Weights of a small mixture-of-experts language model, trained from scratch on English Wikipedia.
Size: 8 layers, width 640.
Experts: 480 tanh GELU neurons an expert, 2 picks a token, a sigmoid router.
Below are experts of layer 4 (counted from 0) of a mixture-of-experts language model. Rows are named up (a neuron's input weights, with its number), down (a neuron's output weights, with its number) and show model dimensions 160-239. Each number is 200 + 40 x the weight over its row's rms, rounded and kept within 0 to 999.
Before each expert's rows: "gets" lists some tokens that make up at least twice as much of what it gets as of all text. This comes from a sample of Wikipedia text that the model never trained on. Tokens count by the router's weight.

# expert 19
gets: "-", " |\n", " C", " c", " A", "201"
up0,131,256,160,130,213,160,259,224,161,185,150,140,180,213,176,215,224,153,258,248,228,220,146,221,196,205,170,240,193,205,189,203,211,171,228,231,164,208,165,173,209,143,187,168,153,111,177,153,179,200,266,221,159,271,213,230,204,255,202,206,232,280,208,229,210,183,168,167,222,263,230,141,195,257,237,169,109,221,251,175
down0,159,193,146,253,233,178,234,154,185,156,246,192,149,239,234,193,233,256,218,213,215,251,207,188,273,172,167,257,160,129,239,133,285,194,187,243,210,198,187,191,224,175,184,176,260,152,241,141,191,209,165,149,162,130,145,155,192,239,237,206,182,184,229,226,266,224,209,230,174,84,228,194,195,241,237,234,162,177,184,209

# expert 9
gets: "\n", ")\n", ".\n", "le", " s", " d"
up0,211,261,177,210,228,193,173,150,242,172,262,183,278,122,169,287,160,241,184,215,232,213,137,196,170,225,234,201,142,187,199,166,189,216,205,145,217,259,198,239,269,232,284,199,190,198,180,109,195,138,181,168,217,184,215,207,138,253,169,245,148,185,192,211,166,173,188,240,258,194,220,148,173,173,208,140,163,194,154,253
down0,164,236,285,240,255,222,337,166,239,180,185,182,186,214,205,227,192,137,232,193,193,210,167,186,166,294,175,222,146,193,134,108,232,174,223,149,266,173,173,208,225,178,214,191,235,162,159,199,256,202,218,214,211,244,215,127,200,214,241,200,193,213,194,235,194,149,174,248,154,208,228,181,291,165,180,197,248,172,172,162

# expert 20
gets: " the", " of", " to", " from", " The", "The"
up0,229,190,263,176,158,212,223,187,172,154,202,193,279,160,173,187,209,228,205,168,176,196,239,167,156,109,249,189,216,190,183,205,228,224,241,219,174,174,172,189,217,247,196,254,255,179,175,204,229,220,179,227,203,135,209,208,228,215,258,199,186,177,212,123,207,144,202,242,180,282,257,196,209,226,223,154,182,209,207,214
down0,212,182,250,159,257,190,186,211,151,195,235,266,179,204,190,127,186,240,188,130,100,161,221,238,174,203,173,181,210,228,204,143,239,212,158,187,155,187,234,244,164,163,247,201,187,249,227,225,207,177,130,196,208,207,221,241,235,191,181,210,214,219,228,112,210,145,215,227,154,177,208,159,171,204,289,239,262,163,215,137

# expert 3
gets: "ing", "ate", " a", "ant", "ent", "ine"
up0,145,176,171,148,159,172,158,273,225,149,300,175,196,224,258,186,247,190,239,198,217,204,141,288,122,195,261,214,153,200,238,198,151,187,244,247,204,209,241,151,204,159,156,192,265,199,192,254,244,214,260,233,262,230,234,154,126,203,180,196,242,204,132,192,223,178,180,245,142,179,200,213,247,211,210,255,267,221,215,237
down0,177,236,241,197,158,213,209,217,247,233,180,234,189,193,144,233,203,257,229,239,156,139,210,160,192,82,192,214,193,222,190,254,254,195,187,186,185,236,219,207,238,176,229,195,165,141,194,292,240,195,164,153,116,236,233,213,177,184,195,151,190,169,177,213,246,221,197,232,196,230,165,158,208,198,260,105,283,171,172,196

# expert 1
gets: "–", " L", " B", " W", " S", " G"
up0,256,207,278,165,286,163,208,279,274,130,114,309,247,253,200,235,159,193,223,325,263,175,117,328,138,222,180,204,198,183,254,184,252,202,192,221,220,156,196,236,238,144,170,247,191,175,246,222,209,222,138,197,195,256,216,208,188,285,211,78,216,223,264,220,232,119,169,278,104,275,219,232,271,238,180,200,184,187,214,283
down0,204,200,201,238,180,147,126,164,194,140,149,173,216,240,250,168,218,142,205,164,188,218,161,208,207,223,213,151,184,251,220,180,186,226,215,149,157,200,168,243,220,237,176,155,208,160,230,257,209,264,193,277,170,226,246,128,200,238,134,145,253,226,151,216,208,166,173,185,130,213,235,201,154,223,152,132,139,214,220,227

# expert 2
gets: ".", "o", "ar", "u", "al", "am"
up0,199,262,249,225,220,189,227,209,121,171,218,281,195,153,168,222,218,189,186,196,246,256,243,110,241,195,266,196,193,236,174,128,128,195,138,183,227,269,192,255,189,147,208,157,220,181,198,164,225,182,223,213,161,204,246,221,187,205,178,209,227,177,192,142,263,172,230,128,204,197,245,187,256,218,144,177,92,292,262,198
down0,185,242,205,176,231,99,247,217,220,107,171,121,310,183,164,196,250,181,209,225,212,134,280,228,168,158,209,279,180,214,142,180,124,184,225,229,101,174,180,156,229,202,226,210,185,246,115,179,197,294,208,195,149,228,242,199,136,178,149,179,288,179,156,138,153,202,190,206,244,258,250,190,170,232,220,205,223,245,246,240

# expert 14
gets: " that", " \"", ".", " was", ".\n\n", " had"
up0,211,142,156,159,141,266,221,228,215,236,183,223,241,196,149,218,197,230,219,246,197,229,267,184,223,242,166,205,251,158,258,155,245,100,211,205,243,214,190,241,173,289,223,223,215,244,190,218,151,203,137,203,207,220,231,228,182,204,161,134,238,193,197,219,202,176,247,156,221,220,172,169,181,243,173,186,145,238,224,250
down0,207,261,228,152,203,228,158,179,163,241,321,210,232,192,264,156,166,206,190,210,192,195,205,195,215,229,209,213,272,168,176,164,221,185,184,217,117,187,291,152,157,222,137,197,158,216,227,161,174,289,262,194,204,188,232,184,132,213,196,224,259,175,158,204,220,201,214,120,194,192,181,196,182,231,185,150,212,183,217,178

# expert 6
gets: ",", " (", " as", "),", "/", " –"
up0,170,189,205,165,252,142,197,165,144,212,169,234,177,253,181,196,209,278,266,230,266,196,238,244,222,148,235,218,235,173,248,220,189,223,95,157,214,173,259,178,182,229,233,176,205,167,255,179,194,175,214,158,196,240,225,221,177,204,235,209,219,143,236,236,217,261,211,226,195,194,178,171,253,215,207,213,233,191,188,210
down0,221,225,182,163,200,172,171,273,202,242,189,232,146,59,195,194,203,159,230,158,232,257,277,249,235,221,181,256,281,236,222,179,165,160,166,160,206,214,227,234,242,245,192,197,180,180,240,267,198,214,228,182,227,227,254,188,165,212,166,199,210,188,155,200,200,240,149,299,269,226,214,227,182,190,300,222,184,216,205,158

# expert 5
gets: " and", "'s", "ic", " on", " or", "et"
up0,236,199,238,171,204,247,155,164,192,229,245,210,255,132,187,142,165,205,229,221,227,190,185,175,192,190,187,142,239,233,243,206,271,251,184,258,219,161,215,176,191,191,198,207,196,227,226,230,271,155,219,259,219,211,117,215,171,204,178,203,184,151,165,165,260,185,151,249,185,143,269,193,213,274,254,301,160,156,279,151
down0,231,229,249,184,112,271,170,219,205,218,145,155,202,280,169,224,213,207,207,152,204,217,197,241,165,240,197,198,207,233,216,217,223,240,112,280,222,194,124,176,167,308,139,220,160,208,189,155,205,207,222,251,138,215,194,174,178,179,224,236,269,182,187,178,210,229,103,247,197,240,182,212,107,158,163,233,164,217,153,216

# expert 18
gets: "0", "1", "2", "3", "4", "5"
up4,238,232,174,212,163,127,237,138,252,137,200,215,149,243,201,187,189,250,171,146,168,196,175,210,253,211,112,119,207,216,223,168,176,231,137,173,138,222,197,152,215,263,174,339,216,199,245,169,222,200,154,237,257,152,219,167,286,232,245,211,133,255,216,247,245,213,240,250,153,182,118,184,312,176,176,184,194,211,214,211
down4,186,228,159,200,242,286,124,197,171,216,191,170,225,218,190,175,260,158,214,244,147,200,188,194,140,167,170,204,284,222,200,188,199,158,236,170,248,212,240,185,192,169,211,170,230,209,259,233,161,202,223,219,164,288,197,257,162,164,236,154,168,187,169,175,232,123,205,175,184,232,135,230,160,170,177,179,203,218,261,188

# expert 11
gets: " ", "b", "at", "it", "v", "g"
up4,217,256,224,222,180,204,234,203,181,170,267,241,176,195,244,247,245,226,180,227,252,197,146,220,102,138,212,195,189,154,226,215,118,198,102,243,255,179,184,144,181,182,208,154,176,253,155,197,219,224,222,287,181,191,169,230,204,198,189,142,172,236,248,282,240,217,256,228,214,231,259,246,203,194,238,211,226,297,168,222
down4,180,269,184,249,95,251,241,176,191,215,210,252,245,220,207,143,199,140,170,226,213,201,138,161,166,268,213,237,243,183,210,250,185,252,180,193,233,180,199,187,220,188,125,223,206,194,172,260,203,107,222,194,213,225,133,155,225,237,225,201,153,293,249,244,307,114,146,197,216,173,203,220,199,250,193,214,186,278,267,223

# expert 7
gets: " |", "|", ";", "in", "en", "el"
up4,254,166,219,158,177,214,193,158,183,185,200,163,166,263,218,189,237,176,208,141,185,208,231,183,195,335,269,264,218,208,257,141,178,285,119,245,253,216,190,200,175,199,192,174,225,259,231,66,244,255,178,196,209,254,291,220,197,202,192,173,179,181,178,215,186,186,201,171,224,140,254,223,188,294,150,191,196,160,205,217
down4,141,210,227,194,177,181,264,208,200,172,147,210,156,231,154,259,142,238,193,237,205,244,207,228,203,279,248,271,270,234,195,194,237,131,206,235,187,204,318,214,224,210,184,250,167,250,176,239,183,267,157,284,188,182,275,212,257,224,216,195,185,182,238,210,272,193,196,181,225,172,248,219,203,187,244,166,152,191,275,273

# expert 21
gets: " in", " In", "In", " Air", "′", " within"
up0,229,182,191,305,160,174,205,246,207,149,200,231,245,271,196,173,211,252,193,283,232,198,220,214,227,169,245,114,161,115,161,184,161,165,245,197,168,219,150,206,193,189,151,201,216,193,156,174,225,205,131,198,214,152,223,190,200,248,199,205,288,173,161,209,182,268,207,208,262,251,207,130,270,164,192,186,253,122,334,196
down0,222,273,221,181,121,198,205,223,178,171,226,206,113,136,183,193,213,163,236,180,287,183,187,152,195,201,265,225,211,103,134,215,203,185,181,130,185,191,164,231,193,230,159,164,205,241,193,218,154,189,225,157,181,203,187,216,314,205,152,215,225,164,207,158,247,137,199,160,178,196,88,232,162,183,180,195,171,229,215,166